config.toml
n_layer = 9
d_model = 512
n_experts = 64
experts_per_token = 2
d_expert = 256
d_shared_expert = 0
activation = "swiglu"
moe_layers = [0, 1, 2, 3, 4, 5, 6, 7, 8]
router_score = "softmax"
normalize_top_k = true
routed_scale = 1.5
balance_loss = 0.000554
balance_bias = true
init_std_router = 0.0211
lr_router = 0.00243
vocab_size = 50257
norm = "rmsnorm"
norm_eps = 1e-06
tie_embeddings = false
optimizer = "muon_variant"
lr = 0.00468
beta1 = 0.95
grad_clip = 1.0
batch_tokens = 262144
seq_len = 1024
train_tokens = 1289000000
steps = 4918
dataset = "wikipedia_en"
Below are experts of layer 3 (counted from 0) of a mixture-of-experts language model. Rows are named router (the router's row for the expert), gate (a neuron's input weights, with its number), up (a neuron's input weights, with its number) and show model dimensions 0-127. Each number is 50 + 10 x the weight over its row's rms, rounded and kept within 0 to 99.
After each expert's rows: a language model's description of what the expert responds to. This comes from a sample of Wikipedia text that the model never trained on.

# expert 50
router:51 54 64 45 50 47 49 50 48 41 59 52 59 55 59 51 61 63 44 47 57 56 67 55 44 61 44 51 36 49 68 21 46 43 28 62 43 45 36 55 43 42 53 48 31 62 61 42 35 50 51 53 58 43 54 31 70 65 33 59 52 51 46 56 54 49 53 59 61 61 67 50 53 57 35 46 61 29 47 68 47 63 33 38 53 46 60 56 78 57 36 59 52 43 48 37 46 50 53 56 47 55 63 45 51 43 47 68 49 51 51 52 33 38 39 57 36 48 49 45 38 57 63 69 52 38 50 52
gate0:50 59 64 48 60 46 28 70 47 53 42 49 60 60 45 57 55 34 68 27 65 42 45 55 45 46 39 45 48 40 44 68 51 38 57 56 45 68 46 38 48 43 30 63 27 53 70 47 49 36 49 48 72 40 52 51 70 47 49 45 33 55 44 54 39 55 55 54 50 52 37 57 41 52 61 48 65 48 57 48 50 69 45 40 55 55 60 44 47 27 60 71 56 46 49 40 39 55 32 59 51 72 35 50 53 48 43 35 42 39 47 42 56 45 26 30 56 51 44 44 62 40 57 38 47 42 37 46
up0:53 52 60 45 62 56 47 46 44 50 45 57 64 71 41 38 64 39 56 28 36 52 45 46 28 38 58 50 57 46 60 54 53 42 53 43 46 77 43 84 43 36 43 66 60 70 62 37 48 42 69 46 51 45 55 39 47 51 45 37 43 54 56 63 49 37 44 53 44 38 45 54 45 62 49 40 52 58 45 47 59 64 55 30 55 48 60 37 37 46 52 72 42 43 52 54 36 49 44 58 41 53 34 45 52 50 58 45 56 37 36 42 42 54 56 42 58 51 60 53 61 66 37 25 62 64 50 46
What it handles: Words in league, cup, championship and national team names, and country names like United States, England, France, often in sports biographies.

# expert 30
router:34 48 65 52 56 51 31 63 43 53 35 39 70 34 38 39 52 32 58 42 57 64 40 34 49 63 35 49 49 40 53 55 49 65 51 54 52 58 48 57 49 71 48 57 50 36 62 29 44 55 34 40 42 57 56 64 33 59 43 58 48 38 49 52 56 34 45 61 42 45 32 54 49 45 52 44 61 67 36 58 47 60 52 58 45 61 44 45 43 58 48 44 74 61 35 72 37 51 43 65 64 56 61 38 60 65 29 34 51 30 53 45 45 35 43 44 53 50 54 53 60 36 59 36 59 53 42 70
gate0:55 66 40 42 34 48 45 60 53 58 41 57 37 36 65 47 47 54 48 57 54 56 72 31 56 38 38 42 38 42 49 76 50 53 54 40 56 48 43 62 68 54 50 53 54 58 47 64 45 48 52 49 54 42 43 52 43 36 46 54 49 59 55 72 44 47 52 51 36 41 55 49 55 33 47 59 56 58 40 53 46 28 42 49 47 50 42 52 60 54 39 36 35 31 38 71 67 42 60 43 49 40 38 51 58 48 52 46 49 52 44 40 42 52 52 49 52 72 69 69 66 56 48 40 51 59 39 56
up0:57 68 54 54 48 42 65 47 55 56 66 68 51 62 41 44 50 49 52 52 47 23 54 36 61 53 66 55 48 59 52 48 47 52 55 44 47 43 53 62 38 56 48 39 49 22 56 54 45 47 41 63 46 41 59 55 37 54 41 59 56 46 59 50 63 52 46 54 55 41 43 27 55 56 70 52 56 47 49 45 37 39 37 35 45 31 75 48 50 65 62 38 53 50 59 55 56 38 61 53 61 65 49 53 44 52 42 62 42 54 47 39 54 26 53 67 43 39 44 37 38 57 56 47 53 49 60 54
What it handles: Prepositions opening time or place phrases, mostly in and on, also during, from, through, such as in 1948, on 29 June.

# expert 35
router:59 51 62 51 49 37 57 46 59 48 76 37 52 63 58 65 65 64 45 46 53 36 45 57 48 55 57 71 50 52 54 69 49 50 60 41 48 54 39 42 55 65 27 53 45 42 43 64 52 51 52 51 45 51 48 52 58 62 51 53 60 47 58 37 35 47 59 56 65 46 67 50 64 57 36 46 41 43 51 55 30 51 44 58 52 52 52 49 56 65 61 60 41 42 52 62 54 43 45 46 46 39 50 51 65 45 61 42 47 29 70 55 42 45 45 45 58 63 59 36 42 40 52 43 51 65 50 64
gate0:49 40 52 63 48 46 43 45 31 49 53 65 52 53 51 51 40 35 50 33 34 70 47 53 54 37 55 50 58 47 61 47 47 38 76 36 48 48 43 41 56 54 59 35 60 49 40 46 39 57 66 51 53 58 44 48 45 35 67 65 61 56 29 51 43 69 55 52 54 35 55 44 54 45 49 52 58 43 62 38 65 52 37 56 48 51 60 68 65 65 62 35 57 44 55 43 41 64 36 56 64 56 32 44 57 52 49 44 59 50 44 66 45 63 51 63 63 56 68 52 70 60 44 52 47 52 48 72
up0:51 58 49 46 58 46 47 45 42 59 56 35 48 39 59 67 51 51 58 50 34 62 52 66 46 40 55 57 63 57 33 50 48 56 51 47 56 62 43 26 46 78 26 54 36 47 45 59 40 57 47 44 53 49 49 48 58 71 47 45 49 43 30 58 48 45 51 63 56 49 59 59 41 56 64 44 61 61 49 59 66 51 48 48 33 62 46 49 43 25 40 47 55 49 50 54 45 48 44 44 57 55 43 51 56 70 55 28 31 54 46 45 63 66 55 52 40 37 53 46 48 63 39 45 42 53 41 53
What it handles: Nouns for events and outcomes after the or his, plus adverbs of direction, as in his arrival, to death, back, north, up.

# expert 41
router:48 41 35 55 57 47 54 49 49 48 43 47 51 64 53 51 42 42 47 35 51 40 33 52 66 37 67 64 41 40 69 30 56 48 66 44 43 47 56 49 43 56 49 50 57 39 55 50 52 52 53 57 56 52 43 62 52 56 71 57 65 39 39 50 60 72 52 51 44 56 63 64 69 49 64 44 59 45 39 49 39 50 60 53 38 50 57 47 51 34 58 45 42 48 63 71 68 34 53 51 57 45 67 55 45 42 64 49 58 61 63 44 62 38 53 51 57 55 63 55 38 47 47 68 50 62 61 65
gate0:56 53 48 54 52 60 44 45 47 68 63 48 36 36 44 51 50 49 35 27 40 51 26 49 55 43 23 43 45 39 47 50 46 47 50 55 35 49 40 34 49 45 58 49 33 40 52 46 49 41 37 68 55 37 67 64 66 61 36 46 54 41 42 62 45 50 53 46 35 60 53 53 28 50 47 39 52 35 35 49 48 49 61 54 40 38 49 38 43 51 38 46 36 43 54 39 47 53 38 58 41 66 45 46 55 57 66 57 54 51 36 42 41 56 52 54 49 44 53 39 60 50 50 52 48 65 71 42
up0:23 60 68 49 71 57 57 40 54 38 60 40 37 66 42 41 42 54 48 58 48 52 50 31 50 49 54 48 44 80 47 49 45 52 57 58 58 57 56 36 53 56 51 56 56 62 57 46 55 47 49 38 53 43 54 39 62 43 59 58 59 43 55 46 58 55 43 52 41 43 51 50 54 45 59 29 37 50 55 53 53 51 65 41 60 31 68 50 55 24 77 52 65 62 44 39 57 57 38 37 33 54 54 57 43 55 36 29 48 55 55 43 74 53 59 49 46 46 37 61 57 56 46 47 54 26 35 43
What it handles: Past participles and past verbs after was, were or be, in passive statements such as was signed, were built, was named, announced.

# expert 39
router:38 51 42 53 38 56 66 39 44 40 50 43 59 46 71 62 48 55 44 43 57 50 46 50 47 45 67 59 60 41 59 62 29 47 64 46 40 41 45 54 38 60 40 44 53 49 72 66 19 44 55 52 42 39 68 34 61 47 41 44 59 37 41 41 46 28 53 41 38 42 49 57 36 47 55 46 50 47 52 46 41 46 53 66 57 51 42 53 58 57 46 42 37 40 65 61 37 58 49 51 38 78 38 70 46 35 58 58 53 54 50 58 46 58 53 45 52 48 52 58 55 36 50 47 48 56 48 44
gate0:53 59 39 50 70 62 51 54 38 62 40 54 41 53 55 54 59 54 48 35 55 50 56 64 41 63 29 42 32 58 25 60 50 45 53 43 35 39 56 43 46 46 51 55 34 48 49 47 32 35 44 67 40 60 56 54 58 43 40 39 45 20 53 38 53 37 47 57 61 64 37 37 32 64 33 50 39 61 53 48 43 58 53 62 56 51 36 44 61 62 57 36 39 55 28 44 49 52 54 51 52 46 44 56 55 30 63 55 41 61 43 63 44 54 59 41 40 62 30 39 62 47 65 64 54 47 68 53
up0:77 38 49 56 58 40 46 59 36 53 43 29 49 55 54 53 55 74 53 64 37 34 61 35 42 33 68 53 49 63 49 44 67 49 35 55 51 60 49 43 38 60 40 33 48 50 46 52 43 53 45 49 45 58 50 62 41 61 61 54 35 57 70 50 44 50 46 59 34 59 44 53 42 62 45 50 45 54 51 53 47 60 40 71 43 55 43 62 67 81 53 47 51 51 32 62 70 45 48 55 30 61 58 67 42 53 48 52 58 47 58 40 50 46 43 42 42 53 58 43 47 57 53 57 48 74 41 46
What it handles: Inner pieces of foreign words and capitalized words in titles of songs and works: Københavnsvej, Odysseus, Vendée, You, Me, Blame It.

# expert 24
router:42 44 32 50 38 52 32 60 64 56 43 54 59 49 41 36 36 45 55 53 48 55 45 53 61 46 42 52 61 60 51 59 60 31 67 70 56 41 48 59 59 50 39 63 49 33 42 70 43 53 61 64 48 43 51 65 72 50 62 68 46 68 53 47 46 31 44 52 60 55 46 54 69 22 50 57 58 55 51 49 54 63 44 38 60 55 40 49 45 55 44 42 47 47 44 68 49 55 56 32 58 40 58 47 60 47 62 53 53 39 44 52 40 47 55 73 41 49 44 41 49 50 45 60 52 59 67 38
gate0:57 57 40 42 42 44 41 51 35 48 63 29 60 70 25 51 32 42 47 59 48 41 65 48 67 55 59 57 47 33 65 48 50 62 53 60 49 49 58 46 69 45 38 59 45 50 49 38 38 58 42 48 50 42 74 45 50 34 64 64 44 52 43 58 41 45 45 52 46 45 68 61 43 35 63 56 31 49 49 55 58 56 35 51 49 33 50 53 53 65 47 47 53 56 54 35 57 54 48 59 59 44 41 62 57 58 42 55 46 63 44 49 46 38 44 65 54 37 53 60 46 41 65 61 64 52 52 53
up0:48 51 37 43 37 44 42 41 37 53 40 49 42 63 48 59 61 48 47 65 38 73 46 58 50 50 46 48 63 57 42 57 50 60 37 65 53 66 39 43 43 44 50 71 41 51 50 56 44 40 32 56 63 56 40 55 62 38 53 50 57 44 35 54 28 60 52 42 40 45 49 59 53 38 42 40 40 51 61 40 46 54 66 42 48 65 53 58 56 48 45 60 59 54 57 54 58 57 56 49 44 42 35 38 40 47 53 46 50 60 66 44 60 63 42 54 62 48 54 60 56 51 37 54 47 39 54 43
What it handles: Colons after infobox field labels and dashes starting list items, plus titled, including, such as Date:, Owner:, See also lists.

# expert 47
router:57 55 32 55 41 41 55 52 45 46 45 73 45 47 40 48 51 46 56 46 62 67 40 44 63 36 42 68 59 56 54 26 55 47 37 47 46 46 42 56 49 43 65 61 38 44 49 45 52 60 51 33 43 54 59 58 48 54 64 64 46 57 68 39 67 62 46 56 65 51 41 32 32 41 57 33 50 60 39 42 59 51 38 64 57 47 61 50 67 52 38 47 69 51 58 58 71 48 70 59 49 47 46 52 48 43 56 47 53 38 49 54 52 50 50 63 42 36 58 79 54 45 56 54 53 51 44 64
gate0:50 43 36 40 59 53 56 54 60 60 54 50 42 58 79 30 57 53 42 64 69 46 56 57 68 41 47 56 39 32 63 64 33 58 62 55 51 65 66 68 53 57 42 50 48 42 63 53 45 50 32 42 51 49 72 45 39 47 60 54 44 50 64 67 61 47 45 47 56 48 58 58 37 61 34 65 47 53 55 45 43 67 54 43 42 45 57 49 19 34 69 45 62 49 51 51 34 48 54 32 49 42 44 33 60 53 52 47 47 61 38 35 49 41 27 37 73 54 41 37 54 38 56 58 45 71 53 50
up0:37 50 52 61 61 49 62 43 44 41 40 52 54 46 51 54 35 70 59 54 61 25 49 63 52 39 55 57 54 52 65 58 46 35 61 58 52 54 58 53 17 32 49 31 58 68 49 68 50 57 41 40 42 40 52 36 59 53 63 60 59 49 64 59 45 48 56 42 54 46 36 55 34 41 62 61 46 60 41 56 43 34 38 43 39 29 47 47 57 58 43 48 47 45 50 41 53 54 51 40 49 52 46 39 49 67 44 60 56 43 60 45 60 52 46 50 71 49 42 45 45 61 48 56 46 47 55 47
What it handles: The word the before names and places, as in the NBA Finals or the village, plus pipes in table headers and rows.

# expert 32
router:53 40 51 42 58 48 57 44 62 44 46 57 73 41 42 60 45 53 49 23 63 36 48 47 32 54 48 65 41 45 38 29 50 45 40 53 53 54 37 48 61 54 46 51 50 48 44 36 31 56 55 42 53 51 51 48 58 41 35 54 58 37 31 42 73 52 45 49 59 66 66 57 42 45 27 41 47 63 48 39 47 51 42 56 39 63 46 54 55 61 39 54 65 49 48 48 47 45 53 58 74 56 66 47 56 52 69 41 51 51 61 62 50 57 63 41 48 61 57 67 56 27 45 28 67 44 59 70
gate0:56 51 28 47 62 51 65 62 41 62 43 38 53 58 54 55 55 59 47 35 65 49 72 59 54 75 44 45 52 47 41 46 71 75 55 46 55 47 50 66 54 53 52 40 54 57 42 54 46 49 48 48 40 39 60 48 56 52 66 61 56 77 55 34 47 60 53 60 68 56 40 46 41 46 39 62 46 40 45 32 36 49 55 52 67 53 48 49 47 46 47 64 39 35 64 34 28 46 51 60 37 45 63 55 46 50 44 49 61 49 48 44 61 39 49 64 54 49 42 77 47 56 43 55 48 31 56 58
up0:53 21 62 49 45 47 49 68 51 56 57 45 43 54 50 46 58 39 53 42 43 57 53 50 40 52 51 64 49 46 25 33 56 43 57 48 42 45 46 51 55 57 45 60 55 54 32 52 56 44 32 31 65 47 63 35 65 53 64 47 29 50 48 45 39 51 55 48 47 67 48 58 38 48 56 51 64 48 50 48 49 48 33 55 44 39 73 56 35 41 45 55 54 60 59 56 38 38 42 58 49 46 37 34 55 52 55 54 43 33 50 62 45 41 61 49 50 38 67 35 34 38 35 46 27 41 47 66
What it handles: Verbs and prepositions in biographies describing careers, such as attended, joined, won, spent two seasons with, graduated at, dean of.

# expert 31
router:51 53 62 46 55 48 54 43 57 51 51 34 47 46 40 46 38 57 54 45 50 31 40 27 64 51 47 47 44 40 43 49 50 44 59 66 43 45 49 42 64 57 51 35 52 54 35 48 56 52 38 35 37 45 64 37 61 52 28 48 37 40 34 35 46 38 52 43 56 59 43 53 47 59 63 46 47 48 38 48 39 60 64 53 58 60 52 49 53 39 43 55 45 46 41 66 76 52 58 59 39 28 37 39 41 57 38 57 46 53 42 40 44 55 55 40 56 43 45 55 44 43 42 70 53 41 42 55
gate0:48 62 47 44 50 65 53 39 19 45 56 55 74 48 40 40 47 54 50 51 46 66 47 40 49 52 55 37 52 59 54 51 65 57 63 49 54 54 39 36 54 49 45 39 56 32 55 32 68 49 45 51 53 47 36 55 38 57 35 43 43 50 46 30 33 52 43 47 38 65 51 46 61 74 58 60 61 28 68 50 51 49 55 37 43 64 37 49 44 57 73 31 48 48 66 43 70 44 46 64 61 40 48 62 65 50 49 30 63 34 30 57 74 67 36 53 49 56 39 61 56 54 44 55 50 52 47 54
up0:63 54 64 41 48 58 38 53 37 54 50 40 56 50 50 59 52 46 59 40 52 28 38 50 57 54 53 39 52 47 43 53 32 51 68 50 61 63 66 30 43 43 43 45 44 43 61 52 62 56 60 36 59 57 69 52 59 50 47 51 49 56 39 24 37 54 40 49 62 39 59 49 39 51 51 62 68 51 59 63 47 65 58 43 69 51 23 57 51 63 48 43 43 43 54 57 46 47 53 42 47 47 60 31 51 52 52 43 58 64 36 44 69 28 50 42 66 58 34 63 39 49 63 44 51 50 55 56
What it handles: The word "as" in role and ranking phrases, plus music chart and discography words like vocals, Albums, Nominated, List.

# expert 63
router:47 25 48 42 46 56 36 35 39 48 55 53 57 41 62 57 58 48 36 46 50 51 30 40 59 46 55 43 46 61 49 62 42 60 39 44 47 58 60 44 43 69 46 60 20 48 49 33 39 56 57 62 50 66 61 33 39 52 31 40 41 62 47 45 57 40 55 47 49 49 51 60 50 61 44 56 43 46 65 57 51 61 50 55 28 34 37 50 50 45 65 67 35 37 51 44 41 60 43 48 38 60 59 64 48 52 52 48 51 56 53 62 57 63 48 58 45 31 48 45 61 43 46 67 50 37 47 43
gate0:68 44 65 53 39 38 39 37 51 46 52 41 43 34 48 63 36 46 42 46 55 52 34 52 56 54 52 54 45 46 65 57 38 48 45 44 49 54 66 44 62 46 46 40 43 47 57 51 35 30 26 47 41 44 53 35 52 44 38 43 46 64 61 72 29 51 61 53 40 58 42 48 42 47 56 50 52 51 44 65 46 32 50 55 66 50 40 63 65 52 54 44 62 63 34 43 45 43 52 40 54 59 48 65 65 49 47 32 44 34 54 58 58 49 65 46 58 42 44 62 47 38 36 53 55 67 58 38
up0:76 49 57 51 51 67 35 41 48 36 42 52 48 58 53 46 58 54 39 43 40 60 25 43 41 40 32 54 33 49 62 47 54 61 41 52 50 52 38 37 50 49 46 54 41 46 37 36 47 49 63 63 56 39 46 46 53 53 35 27 65 48 60 50 44 40 49 52 41 39 53 56 40 55 41 44 62 52 50 51 69 46 55 53 47 50 43 57 63 76 45 46 51 46 46 37 45 52 56 63 55 51 63 54 53 49 42 50 45 47 47 79 59 59 36 35 56 50 47 62 43 45 61 54 40 65 64 41
What it handles: Given names of people, usually in credits, cast lists and sports lineups: John, William, Robert, Chris, Stephen, Becky.

# expert 55
router:70 38 52 56 48 60 48 23 50 47 57 61 41 46 53 31 45 62 44 32 45 54 57 57 56 43 68 41 44 55 52 45 41 43 57 50 59 60 38 55 34 62 54 38 53 50 48 53 56 49 47 44 49 48 65 54 59 56 57 58 51 65 63 35 54 54 50 51 34 49 51 37 49 69 53 37 45 41 50 36 28 50 65 48 71 43 47 47 34 38 36 45 45 58 62 43 46 57 47 61 36 54 74 46 55 45 60 47 44 55 51 33 50 60 52 47 70 49 58 59 39 46 58 70 39 46 53 57
gate0:48 48 61 42 62 49 50 42 50 41 46 74 71 72 45 53 34 51 44 41 49 50 68 64 71 42 51 53 48 48 28 34 50 50 44 54 48 44 63 38 58 51 62 66 49 34 63 59 48 44 63 60 53 39 72 74 33 59 57 36 33 59 44 37 35 55 60 49 53 60 35 63 57 38 40 57 52 51 58 58 24 53 42 44 56 41 49 40 33 53 61 58 48 44 44 57 56 42 53 38 50 70 66 56 55 42 48 27 42 47 52 47 44 58 36 32 54 63 50 46 30 58 40 54 48 51 72 48
up0:47 48 52 49 49 54 63 49 42 42 64 63 49 44 45 54 52 60 50 21 55 52 44 44 64 43 56 50 33 46 52 53 60 49 56 67 45 64 48 63 50 38 56 63 53 52 44 53 60 48 49 57 44 48 41 54 49 51 56 39 50 44 42 40 60 42 47 55 70 55 46 59 53 52 37 58 55 35 43 55 30 56 44 35 41 54 49 37 51 48 58 62 58 35 28 74 60 53 42 43 38 61 59 49 41 40 54 54 50 30 62 54 38 52 59 53 45 58 51 45 33 42 41 39 40 40 55 66
What it handles: Labels and short values in infoboxes, lists and tables, often before a colon, such as Website, Coordinates, Genre, Spouse.

# expert 56
router:55 39 39 59 37 54 57 46 47 57 53 29 49 67 59 45 65 51 50 72 43 49 41 56 49 37 61 50 62 63 46 67 52 48 28 51 58 48 52 57 71 37 50 44 62 38 54 74 45 54 53 47 57 53 37 38 68 49 56 61 44 49 52 54 57 48 55 48 32 52 55 62 67 53 57 46 37 44 46 51 36 50 57 44 46 56 46 44 44 39 72 49 43 61 51 48 71 49 63 36 61 39 37 68 58 59 52 86 51 54 66 35 58 45 60 48 28 60 65 46 51 65 41 63 46 70 46 32
gate0:52 43 55 73 57 38 36 53 54 43 52 36 70 47 38 53 35 53 38 53 74 67 48 65 60 35 55 48 48 61 74 66 51 48 47 31 43 47 61 46 45 47 53 49 48 55 30 49 47 48 65 59 50 63 48 67 59 53 58 58 48 40 60 37 41 45 57 40 51 47 36 54 52 59 46 56 41 55 53 46 55 56 53 63 43 47 37 46 40 49 33 48 59 60 43 76 56 42 44 40 59 40 65 40 62 39 30 57 48 34 55 36 34 39 60 52 40 40 57 59 70 70 51 51 63 77 44 37
up0:69 30 36 46 53 37 63 66 65 47 52 59 30 62 51 46 29 46 40 64 62 37 31 39 64 53 51 34 54 64 34 48 66 49 64 50 42 56 47 52 55 64 59 48 52 66 51 55 50 38 46 59 38 59 66 56 51 53 40 51 49 39 38 37 48 46 51 57 62 50 52 76 46 64 60 48 58 23 37 63 47 55 38 48 55 48 43 57 60 39 48 61 64 37 46 58 34 40 61 55 53 55 55 54 45 41 57 24 66 52 33 55 53 39 51 61 39 42 50 45 67 47 46 46 56 48 38 28
What it handles: Adjectives or adjective endings after a, the or an, such as same, local, public, vivacious, crippled, illegal.

# expert 33
router:42 38 49 61 56 58 34 52 59 37 59 43 49 22 39 57 61 51 39 53 65 44 54 45 71 45 49 46 35 40 52 48 55 43 45 53 43 59 59 48 53 38 46 48 39 40 57 48 54 52 50 45 57 43 46 46 63 59 49 40 47 75 50 34 54 48 50 47 74 65 60 55 48 52 46 39 46 53 58 53 70 61 55 52 31 38 54 41 55 43 45 39 49 41 50 56 59 45 43 70 51 41 60 49 52 60 63 45 56 61 51 32 51 59 40 44 62 55 55 45 44 63 49 44 43 52 50 46
gate0:52 48 35 61 45 62 44 61 34 43 66 50 63 55 59 75 53 61 59 38 44 53 50 48 66 58 43 50 47 41 62 33 51 50 54 60 46 49 43 62 45 53 52 57 38 42 57 36 47 47 61 63 46 64 60 44 65 40 44 51 68 61 50 52 43 38 42 52 56 43 51 46 61 40 66 69 53 54 47 54 56 51 28 35 52 59 39 60 45 51 44 49 26 55 50 49 67 53 44 30 48 61 20 49 47 72 48 40 61 35 64 49 54 41 40 49 34 45 52 51 41 54 57 53 57 58 39 60
up0:47 33 39 50 65 43 33 62 45 49 36 56 47 60 65 50 48 66 64 54 31 57 54 62 44 54 73 54 52 38 17 35 52 42 66 50 56 29 48 55 48 58 38 39 61 43 48 51 61 48 50 63 53 35 48 47 63 40 50 51 56 32 63 42 45 44 45 57 48 49 71 45 57 50 67 63 57 54 44 57 52 44 38 54 40 61 51 67 55 40 44 56 55 50 60 70 43 44 38 61 41 75 52 40 44 56 66 57 53 52 67 48 51 38 50 58 44 33 44 49 57 62 57 48 56 39 36 65
What it handles: Nouns for family relations, jobs and titles in biographies: daughter, father, sister, Minister, director, politician, chief executive.

# expert 5
router:73 59 48 51 41 54 35 62 50 51 49 64 58 50 47 39 44 60 52 30 43 32 53 54 55 56 37 50 56 39 51 33 40 56 47 50 63 53 49 44 52 48 47 45 64 57 62 45 50 49 51 45 55 54 54 42 60 61 58 74 45 60 36 57 49 31 46 60 54 67 39 43 43 38 52 64 47 57 65 56 71 49 51 41 45 58 47 62 53 36 56 45 45 61 49 75 45 48 48 39 54 50 63 47 56 36 53 35 49 54 49 56 46 66 57 33 64 56 48 47 57 59 54 55 62 65 56 63
gate0:58 57 58 68 46 61 44 47 20 46 48 48 29 45 52 59 63 53 41 41 59 61 31 46 50 45 41 45 44 48 51 35 70 43 56 54 58 44 60 42 45 48 44 40 60 65 25 64 38 60 58 57 52 36 64 36 45 49 56 52 56 31 49 72 71 46 47 42 67 44 55 54 57 51 53 62 44 46 45 62 43 44 44 38 50 47 34 47 47 39 44 79 74 41 54 42 69 51 44 56 44 51 59 52 40 46 62 66 46 38 41 28 75 54 44 64 45 57 62 55 36 45 35 35 42 44 56 73
up0:56 56 48 59 40 21 56 51 30 49 51 41 49 43 51 63 49 45 51 39 46 47 45 63 32 54 39 49 55 52 36 54 69 50 57 44 52 49 51 49 44 42 47 27 49 52 49 65 42 49 52 64 51 52 47 30 48 44 42 58 53 38 33 50 58 54 36 39 71 52 58 58 44 31 49 63 41 42 51 62 35 53 42 47 39 50 24 48 66 49 62 57 41 54 53 54 44 53 52 61 41 60 63 60 45 48 51 40 56 34 53 39 56 57 62 57 56 85 69 52 41 58 51 36 59 52 52 57
What it handles: Month names inside dates, as in 16 June 1990 or in October 1886, plus leading table pipes and dashes in lists.

# expert 16
router:69 35 41 63 58 42 71 56 61 53 56 38 55 55 51 53 58 73 55 49 44 59 40 64 59 39 33 61 42 39 50 46 53 55 26 54 47 44 58 62 59 54 57 53 53 48 38 36 58 54 55 44 35 43 40 61 60 52 50 53 36 57 64 66 51 48 47 46 54 49 60 49 40 50 29 69 60 64 62 44 42 58 50 49 38 47 57 51 56 35 38 43 60 50 48 45 63 64 67 59 81 38 58 49 45 54 66 56 58 56 45 64 39 46 34 36 54 56 49 61 45 39 60 38 47 63 66 53
gate0:43 51 54 51 49 32 57 44 53 38 46 51 67 55 39 68 56 69 52 53 33 53 69 50 42 52 59 63 52 54 38 54 47 68 74 63 48 65 47 47 42 56 38 57 56 55 48 65 61 48 67 49 39 57 34 62 54 36 67 63 47 33 45 50 26 32 49 54 28 66 46 41 50 57 45 50 53 51 44 46 51 50 47 46 59 59 61 62 38 49 41 49 64 57 49 43 57 49 49 40 33 54 65 63 48 50 54 52 40 46 57 39 37 44 51 60 57 63 63 51 62 53 44 40 40 59 52 58
up0:39 41 40 59 34 60 61 47 36 60 40 40 40 31 52 73 32 53 47 51 73 49 58 34 56 44 32 42 45 42 44 39 38 51 51 48 58 46 34 64 54 45 50 43 39 61 57 61 52 46 57 30 53 24 50 36 17 52 49 43 60 41 73 47 66 71 51 42 65 38 46 45 32 51 66 46 57 50 37 75 55 29 50 49 45 50 39 43 46 56 70 55 31 36 50 55 42 44 51 48 51 39 44 53 35 58 58 52 59 55 25 70 60 48 45 58 50 54 46 45 61 46 37 50 51 50 62 48
What it handles: The pipe character between cells in Wikipedia tables of stats, results, tracklists and rosters, plus semicolons after dashes or brackets.

# expert 1
router:34 47 60 40 50 46 53 44 26 47 58 47 37 58 61 56 77 44 43 46 50 58 47 65 51 41 51 48 51 41 52 81 53 53 61 62 42 50 62 38 53 38 49 51 40 46 50 51 42 49 43 47 46 43 58 30 49 56 51 52 52 57 50 54 31 46 51 57 43 44 65 54 50 59 50 54 38 53 60 61 48 41 36 46 63 55 52 47 48 48 34 45 44 43 49 40 46 43 60 39 40 52 61 56 56 47 58 52 55 48 34 48 47 50 60 44 47 45 52 44 48 45 38 52 50 56 53 27
gate0:47 40 41 57 55 44 55 63 56 59 45 63 56 46 58 39 42 53 44 49 52 67 46 59 50 52 37 49 53 56 55 54 49 52 40 51 46 63 51 43 54 42 46 43 40 43 50 54 43 53 19 62 39 58 49 23 42 34 32 67 40 47 46 51 63 44 54 57 48 55 32 44 61 60 24 54 61 56 66 38 73 40 55 39 35 56 51 65 55 42 55 50 63 53 49 47 68 32 58 38 48 44 59 59 67 55 36 48 40 54 64 40 40 27 46 38 39 71 42 57 48 66 59 62 22 59 37 53
up0:63 54 52 69 56 38 77 39 48 56 54 43 49 50 55 50 62 53 39 67 51 65 69 52 44 52 35 47 41 39 51 63 65 70 68 52 74 50 61 57 72 47 29 56 58 56 44 41 44 35 41 55 56 45 43 37 45 58 45 59 45 58 41 49 43 44 46 40 51 53 75 37 68 66 44 57 33 63 28 48 53 64 58 52 55 47 64 47 50 70 55 62 47 45 56 28 41 53 49 40 60 47 32 32 67 49 33 40 63 44 51 40 51 39 46 55 59 40 40 57 47 41 54 52 52 49 30 62
What it handles: Capitalized words and word starts inside titles and proper names, often after "The" or "A", such as Love, Dark, New.

# expert 20
router:38 53 47 51 42 61 66 35 56 47 55 43 76 40 42 46 55 57 48 28 58 56 56 39 30 53 61 46 57 50 58 51 52 52 62 25 34 62 45 63 35 56 60 50 57 59 36 52 30 53 55 39 53 51 51 29 51 50 53 56 63 52 55 59 40 47 51 43 51 34 69 44 41 35 33 49 63 25 51 50 50 43 57 67 58 58 29 52 41 54 48 54 41 53 38 47 40 45 34 57 52 68 57 41 43 54 58 46 39 58 49 43 57 60 35 44 46 50 51 60 55 53 53 51 53 48 42 48
gate0:54 27 39 46 42 44 35 53 52 37 64 40 63 48 57 62 46 52 55 45 49 60 45 58 49 59 56 60 50 59 56 56 55 49 73 47 48 62 32 37 58 62 41 60 45 44 64 67 62 49 72 41 54 38 33 35 29 55 41 49 54 46 64 44 37 56 45 48 50 46 31 66 46 48 38 61 60 58 35 52 55 50 60 51 71 52 41 37 38 71 43 56 49 44 63 45 59 56 63 46 51 35 54 50 57 64 42 54 38 44 51 55 43 50 62 45 35 49 36 63 31 52 48 42 44 58 43 53
up0:38 42 51 48 53 45 33 65 58 49 47 53 62 37 47 57 37 70 51 34 53 59 46 30 32 46 56 47 55 58 56 31 70 45 61 45 56 48 45 56 59 70 48 49 35 48 64 61 57 49 51 68 67 55 31 40 47 35 46 38 57 71 61 50 54 75 43 48 50 55 48 31 53 42 34 68 51 45 54 70 44 60 61 59 54 52 66 55 42 40 72 57 43 63 58 56 62 63 61 50 57 44 39 45 61 54 49 58 45 54 50 38 52 54 44 58 45 45 57 49 55 52 43 32 50 51 28 57
What it handles: Subject pronouns he, she, they starting clauses, plus surnames following a first name, as in Julie Andrews, Rachel Stevenson, Ramsey Lewis.